From a checkpoint of a small mixture-of-experts model trained on Wikipedia.
Size: 13 layers, width 256, vocabulary 3515, 51.6M parameters.
Experts: 48 experts in each of 7 layers, 2 picks a token.
Training: a variant of Muon for the experts, 512M tokens, 7805 steps.
Below are experts of layer 8 (counted from 0) of a mixture-of-experts language model. Rows are named router (the router's row for the expert), gate (a neuron's input weights, with its number), up (a neuron's input weights, with its number), down (a neuron's output weights, with its number) and show model dimensions 0-255. Each number is 128 + 24 x the weight over its row's rms, rounded and kept within 0 to 255. Numbers have three digits each.
After each expert's rows: a language model's description of what the expert responds to. This comes from a sample of Wikipedia text that the model never trained on.

# expert 17
router:134123133083155086127142100136092102152120176122126125129131132097145124116084108152146155127137136093124117111146115079080125136126120160127082137120144170140118140138141117117102178148174146090137129170113176130109150171130158149114150135120117177098123120191151114143134106177112128130165162138111094124139155139141129123165135126139138089134146100131106054125086150167146139130089130138143122128116131119085127172105135091101105133114090143144109091167144090094145161122109087081156097141082094112111156119132105178145133127147106182159125140121111147115097116147152101147090156135145135132182118146155104153162141140149153162138136125138125139091139114120142124148141157112107109114126125126124148157137132128097109121175101133124127126104142152153170108120089109
gate0:131145140147129116116094142112116163152157164128110126154194126139171161169139151129115127135108178129116115114152127149118119113124079133099111152108096111158087155097152140141131116127148140164153124127122115118113136157133105107152077139162136143092099167123127129094120086117153133156106153103117087148108117187086126096152086104088146144130150132128163135116127135153167119126107161100105122142123127153125164128154129147166164107132127133114118111156143129198090149113144111142145171160099092081110110130145088108132146143163109121128123111128087123165131111108136119120130143089134124106143114158136131106160106154109076135108115118145116128115114124140102174082157096114176105122150183089149104149191122088107145153095100133117151116102111107129093107139136136
up0:185120099181130124087122159131147146145178139133133104156102129131096123163081117109102105103109127128096149118168171183115142159109108107095154130129136154119115147116109102109163142143149139168140113128131105092132130158097126145133103153111106152092092181142163118141147086149155110119114126128141117117121125154154096104123115146086137157094110123124143118130139157134151078141084145144117113083159142160151161137135145131170150136146154115180113095174114115150139138188134164133109167130090145135108115134108102130144132180122139130127203111119131127102135172133128134127139125154123071123135173150122142114151132110119130118117143108131129157106130164124154139151118114142117122159154169111122148121167118106100058125118105156125114125125121150119107106109167073
down0:154117179109102160125094140130161145133154127097117154106137144106133118152136123125119105134082128166112164133120116147083150125151130151156177078165109145130129136071116133138145100120151112149160098098145077154140136126123112132123094069142080132154150113120098127132124167120159101173093120107137101099123124166103124150110166126100132147129113168092128188126129140084086130138145160146121103106129128131095100127128155120124121102159111150161166109165134149106154150161160112147117170144143151121113144085101122130156140125132138117145109162126156109132103126100112119123088162140123141134142129137092154118131136161080123112097134102116139155102129158155105118149155089121154104088141120138129182185134140130151102123141111142134152142138054111144113061133116137
Capital letters in lists. Single capital letters that start lines, headings, or acronyms in infobox and data text, such as P-opulation, M-ost Haunted, OPC-W.

# expert 7
router:106154124116092140124108120122096098123111150082118146123118129100183118139099113137142118163136170129154143118116165092111160151114108133112113155097099122132116142111126165092146117092156142120165127128134142099083119111141130147146127134136149126117082133142121152184128134123108127126113097124116111149150131098116105125149121134144112093084125108086093156137104091126129113118100135170098161120082127137089136176137180126082130090148150128126108199135129114130151147129099123104156104153101130150118153095108160166126119101105143146149123120132103149063124104132132066162117139117124124142150133098103120162120117145141147185151169103104114123108136093127179075125121137131119118100097126099111188164170114105131146140149133168169113124127143130149125057123147128
gate26:136115138160120133092086147079110121127136114117168139123120123114123144085110148117119148100152152085154146132127149118137138154122138122111121181130187129119112149112103115127115174149125097155133156161120120074159120176107128153151111130136140111127098114116139125129094120137096140143144140109135154144142121143106152103169119142152129121159145150137118176124141109154120077115135165155124126139161152100130139086093137116127108110094119117095114143138108075145096129120158169162131109106137111132137068123125105110155144147134093121146140098089140177144158082131100083110117166132054114128119122116163106138140124106168142157130139075129148076131125104149109145117064125172104160097158109121133106146081130120109094116105131110129169177095121134134149094159130107
up26:165111094168156137086137167130084135129141160100155127104149129078087145117139140139151125116108125113145150092160116136125145132094104130098120135141130143117104133149127148107123148152168106152170175114145094078151157163095117133158081168153115168101096135127179146127115104121117104151094148092133128109157113155117093131133101152143122100107133128134136174108169114166086102143167125140125116149097147139105130073085154137133135107101189139098130133136113109172118136126157136134131093127103087120110081156125136156126144168151108111148119141066139153150128145120068107135127136110083144091115117108143088112123139108108131118108147134149172108143129125152114141120113106156124120126153111120127092179116104134084093112104165117113161150100146126137162127144150131
down26:132148179090154137149111083159138111094124124162158157135133154145192145154123159172130122148134102127140171147106106111146120151155128135145139137116139146125136162168157109135118137133110131102116099138119145081105127147090123149159112101121121133143113106143127133139137112112101117115111128148167140136142124160135119134132134132145135108153155133076147134081112151115172112149127097087073124120128164127122123128148108130107118160119126104115136100081099154108164156105138131100126157098088098109161070156100120111066139162140132112142139118117146100123146116112144129094110140074128162172137119108086152164160124146119138128145148099088126133159147118132068119119125146128131154089132113145176186136173163116107140174135120135107132145107137157093100075104130071
Capitalized name initials. First capital letter or digraph of a proper name split into pieces, as in H-uskies, K-ahne, T-ech, St, Sh.

# expert 44
router:146088127126104114135148129176143129148091127121124151139126142096136103108110141131118143157105099124106129143097158124136137104098103123119108110162110127095126106126131146139158077112122144146098128140148096132117111142158107094123108093138130148129102145118125116132105125072133133101129148141143146117116147137143138133129094108074117181144142117169161166147122162104123111118103088104176120118171153109091152126128079125139157100097146119117129133167115157090119128133145126139124119098134140124117083146171155098124169192133103113118133122157100105081133143082172133127119140135147132125099119079159157124055095106127117118121119070126131080082130127171121117094133179047135147165146095108103124120090136152135095123137104115129076147145157121127129119134136161
gate0:124139140102150108102139115106120099138141115135100154125110105118141087135123140089143100148095112107099130091114131114111162099152123132102143135153042119103154079196153113140127177162109098137102123141120146105105110108147093108160101111166150149127163167102111106163154148117156088141160136138160091132104115153092111119147115116115094121149135143134102170140115178129126119121118139092130142135174136117133140100137117154079178114113131126146139164137123128112104107141161124125117150147121124110143119146142167140124083127104094148121141099144127094181164123139135173127074095138137100139107093116137135105118117078149103084138097132097137151149122101142147114134087144143122100105121090156116166073091137099136146167152118155161120112135177130130112118151114118
up0:121107114135126098116136128153138119134112105129136126136121068112132128169155150083122099168128118103137076085113130140123082144159135120151124107154133124077130138126096138142143206113113130148122105119116124116176090109100162117143160152133110155126167135121103131100155148091098130092156138136120128121109102154109074131135176129093080143143147088184095177152129159168131168128102134107116130119140168157121133110092125149129138106123149153121127169149116127131162116125152158130106152163152126145159107116131164144170092104131137142134124106101134106160151134109125191121088128118138162133110120113099082107142123129118092083185122124131133108113116071141121134140079146121142121131106111131088126124142137151131110165113118166102118100153132085117159120076119134
down0:144117142073129135148132095182122110104139082136105126113153107140160110137148152117148164102087143134131139115115087125151129132097083141121151137126144177114164132164148131124139102114120144139146105148152114138104100151120117117117099094134132168145129100128136143138098145188143128120162138174112132147120083135147138133147124140125078118097153130139105129098170110120102159142079119154121125081193151123127182126121143193135088139162132134112099099174133084093105151103136127147157126108126127106141081099149146114102122156142093147131119134123152183146125140160160149146096119156096127115109098099139134197124166132122126127154149099102097150155160140138145134135111077078138127129101174090133093129117121133095110153134117124141129105111141120156089105126120119
Noun endings and pronouns. Final pieces of abstract nouns (-ation, -ment, -ity, -end) and object pronouns them, him, us, usually before of or to.

# expert 19
router:143142106084096130097159154080097119117153134108144132098168116103126106119126157106137142084098129159136118137121123117121144179112133106096093143183179132158117096125119106143122120092102149095132121121123112089124117111147105123154164164126103067134146134093137093110132136125163135139093111133111083144121106166174081118107094132119141093120130140165079135131105121144141098113166125155097160120151083130130143109121156097120087147112123166116151141112171125137121129156119130171128104100138118119133131131111137131118089121110151126171118151143104097108129076170081120105180172132136147099071128161097113154106148151148152129107113132123124103146098140113151148116118084116123134126097096143137109111176132134144111126131142136091125107070140162167149149091104132
gate1:192093149135202143146147149088134091129109171129170163146140137108175092143071137174151078137125145138170162134130154121115141120147149113126117167149096080134122126144174113134129172117155126126136117140125144138135123146101124141114165115165136117095149111119126114127145128138128188120148124157124122136135128115110120145116148124089135108127114143178149136117085168164125130140132143142146131165116140116094138141135160157113101116118106106142128127153126137137105172084115154168156129184130142085129139121148111112119153146111149148150145096125156098159169151133131138129156085148119111096161134125094132127122127133086142137135136153142153133141135122098094173134132128093138186106113122168140131103131096114135103162143124084148136170142135201157181136155133141
up1:151155144137163122149110134166139125116154124110145136118152133092133137135095145117163111172126117148104132134112125110089150119085131133128155156096133096114087136122155134152068134117118102127116110119110135082084101122128132138081110112177132130140091138105121143122142133117123145127095125106114162116166106107144141123084158169170178119131099105108126143128067132150086074147098158141128158140072127093104130124121157095108128136188124110112139135091110140105156145141110114164138154164142138135135139107149127119158114162131110119150074105120133113131148123108061108140189122099167129122112131105111117107138128097126121110135181153109142131148127129167133155141133164128145118090176090113168096141151107092171132163098145138125099109142093083104099127111110106
down1:182141107118106167152131126133127145136109163129103122145104104151130152099138101156122108149092157103116151124126127125124181098118129139155142149069163159120143132122161112124134148141167094123099169112141141154149119145095166116083153137093122146111134131154110127125148149138117126162151152133131111113108136115102159128156055121090168142104115112117092108115147115093115118114150138122119125152167163142148154154097128103180148153086130160172119110131117180135110124103116152101154149187127146100135104143103138182143089133157134128145130132125097158148149122132177097108140115161055108137148154120158150172152167091128087146112126099156071125098161142115140135112117124135125151090135161102144154145123162162091124136122128137155124111140131130106111094099116124
Numbers in sports tables. Digits, spaces and pipes inside table cells of sports results and standings, such as goal counts, set scores, bpg.

# expert 32
router:124136115098134088105141142121125083098132145126166147160149132129138154134142151137130110140082128118124115147109115140120129125109112103119140134145182156119131116113116091105089134117066138120156158121127145063116155075121108120124133160125100094142150143111131146141080129111127173150097108154140109168135085141168095167055096135146153097114112142157112161093145169160164106112130116122128143140141102119100164138102149093155119147150129155122184146103145113120101124126129128158140132147146161106131130135116146160145095166130163126127128143134114089133153130167104106104144128129127162092090125146088130129102134133130118166103166109123147108159113148119097157124118095178077129123111097133123132143185098156107101126098139141056148122099156134151148164120091132
gate0:117087171141116121152143120140159100117118147140150139111143091111117125144173134134127117112116126088145087138122089150188159139089165133131131174079135105131141126116099139132087099059126161134182155123141134106145109118146119136169090082140141110113119111136121142096067067140102123119139115095090120154124138130156154145114145159109113092101151127111170134108119128121118149120104102158198139152094121114120113132146155156147149128148118131142129119132079136127143130117125104139152102119108140111106111131123110131172150130163151092101134144116122159168154130159161110118110085122107151127162129092139141130113144128132107148127109111140126160116114098125152109135112121158105058099122092162128149096144099151112154115124109085096098169159123129089089098089140156
up0:093172187127170170104108185168122163142128118114096086147110181131148171109141158091146120144114111121092125104130129163135166078158143124141132129115109110105092169137169126139115135101150116146134115098111148137139105134151169105100087143140074141115143117135132141159103103129114171126105162118110153111120132131127113111136092131124112126158158137113105118142076132095135159138152126101119144135136076125095089122132155098139085125093135144142089157121103073118109109124144134123100146145153176132118158117117121122129151118140164115164126134129127136084111156090127155095156079140134137119119117173120122140177138126137135124134132121075062119121120113101131146139120113131174145161102178099112109127116137142075132126151138129139147115158164134119081151147137127
down0:137121081112113089152169148122150103107154144133160098138175146132133134160136091141143159110121123150133166120144091163166132110168088119150109149095171163162132143146150124155109115129135161090140138106096115096166139115157164090148149144141139167127180125073117133138147095124107134115118165136095105163132163135135131124110093120169110138162119111121139144120083116122120124102129134113124140118157141148132116145139118131159118121159098092160162123099117117132111104131094138096153112144117117162127082166133112092106078102086130120128161113116129147128161099168101181098145130099108150122077111153119119149152144176153135094139146120166124117124142140153097155188111087113116136114130127118137163132158095127148144083111141117147118130056114133161138093123142103
Foreign text and brackets. Opening parentheses, quotes, dashes and function words in non-English titles or names, such as et, y, !, <, (.

# expert 1
router:120140096107119067119177119082111108107116151096149181136117130153143108125125159136145134118079145130139147124101145130131151142139129094109125092137189153105133104129143087122156117130109134111138131161125101078111124071124120117115162191144120086147157141115111140125092153103138153128105102152120108158129100162166119145075104106131170119147087162177095137082149140154128091129159130126127108151157092156135156155106144094133107129140129152142128129093149094118124159121128136136133122144148124117123148117093149174123101152099167125154111154168123107140148096163127126114144191165111152068059154155101119113112140146120122144099151105125130136155088140138115137112113153159089162124115136148140128133164101140112095148138125118088118119109143114153118147117120119
gate1:085117094070107120150147125108073142123144174137113130142152138162143109133154199124104130113164133102126119121086149089121087163136091125143126113080136149152119152131124135113122120095094128145122171096109132136158131110156170127154117162114135129134125097177139146128153095135124097164164127132091133125128121110146165127149112122117097088144110129135143099137143156133119126107135149104158161126132107080128078100119157139112152130116157145131123125079112181156143127139109142132121106165126120130096155149144110179122132120118125159111119116135091083129106155084146105092100137099121101134100139083088125136142125084122104130144139163092117105130171131177120121143053137133127155140092156114141077145138141087103145137095129161136148152143122100151149087128127108
up1:167097083095137155122126159095155126113121116109166149139130126127150131115111136175146102165080142103154122090174143083097154131178126137154148109134103134147142132120140153115142100103133133144137118145118074140128075135134117154183082108123112135173133122132120158137172124132096123130079152139142063115104126133124122130091155145151112181092120105139125117130127104091114125124121092123092080148114109147157098171124145149136102135139157095156127167159139147108136153081153127108160171115116135156104115119133132184104113162152107134131115107117078094172116137152166109147149159110131053113121105164133083120140145123129141092129138131136131090153102097153133097134127171111147143139098148137165107124106114117138136138109107113125157109125138142113105118138102117
down1:112140175179122111132115134125152141108125159116131112085125116139170133122140128174115139175158163139138152076159167142121090142160066144126110088137140108146140153120127153185146142149151124120137144122116081133155098153132132137125099140119143152094133071124138100101149160130115079147121112141131155075133119139127131087143148134175098113110123093151119120136164140123164130123133156154144122143122121124127143140140114152139095124176148083121111129088124109125160107081156140142163133120129144110122101173156155125131102120182105122115141103144171053159157108145119147125097151136147138104148106106125116127128126172119089114135142128151127151134163165117139151139102122163118129127119144107160171150123084098124136165094150145164120116114134119105105187073146145
Name-fragment pieces. Word pieces and initials inside personal names and species binomials, such as Chen P-ixian, Kenny Al-bert, Atract-us, Lucanus d-at-unensis.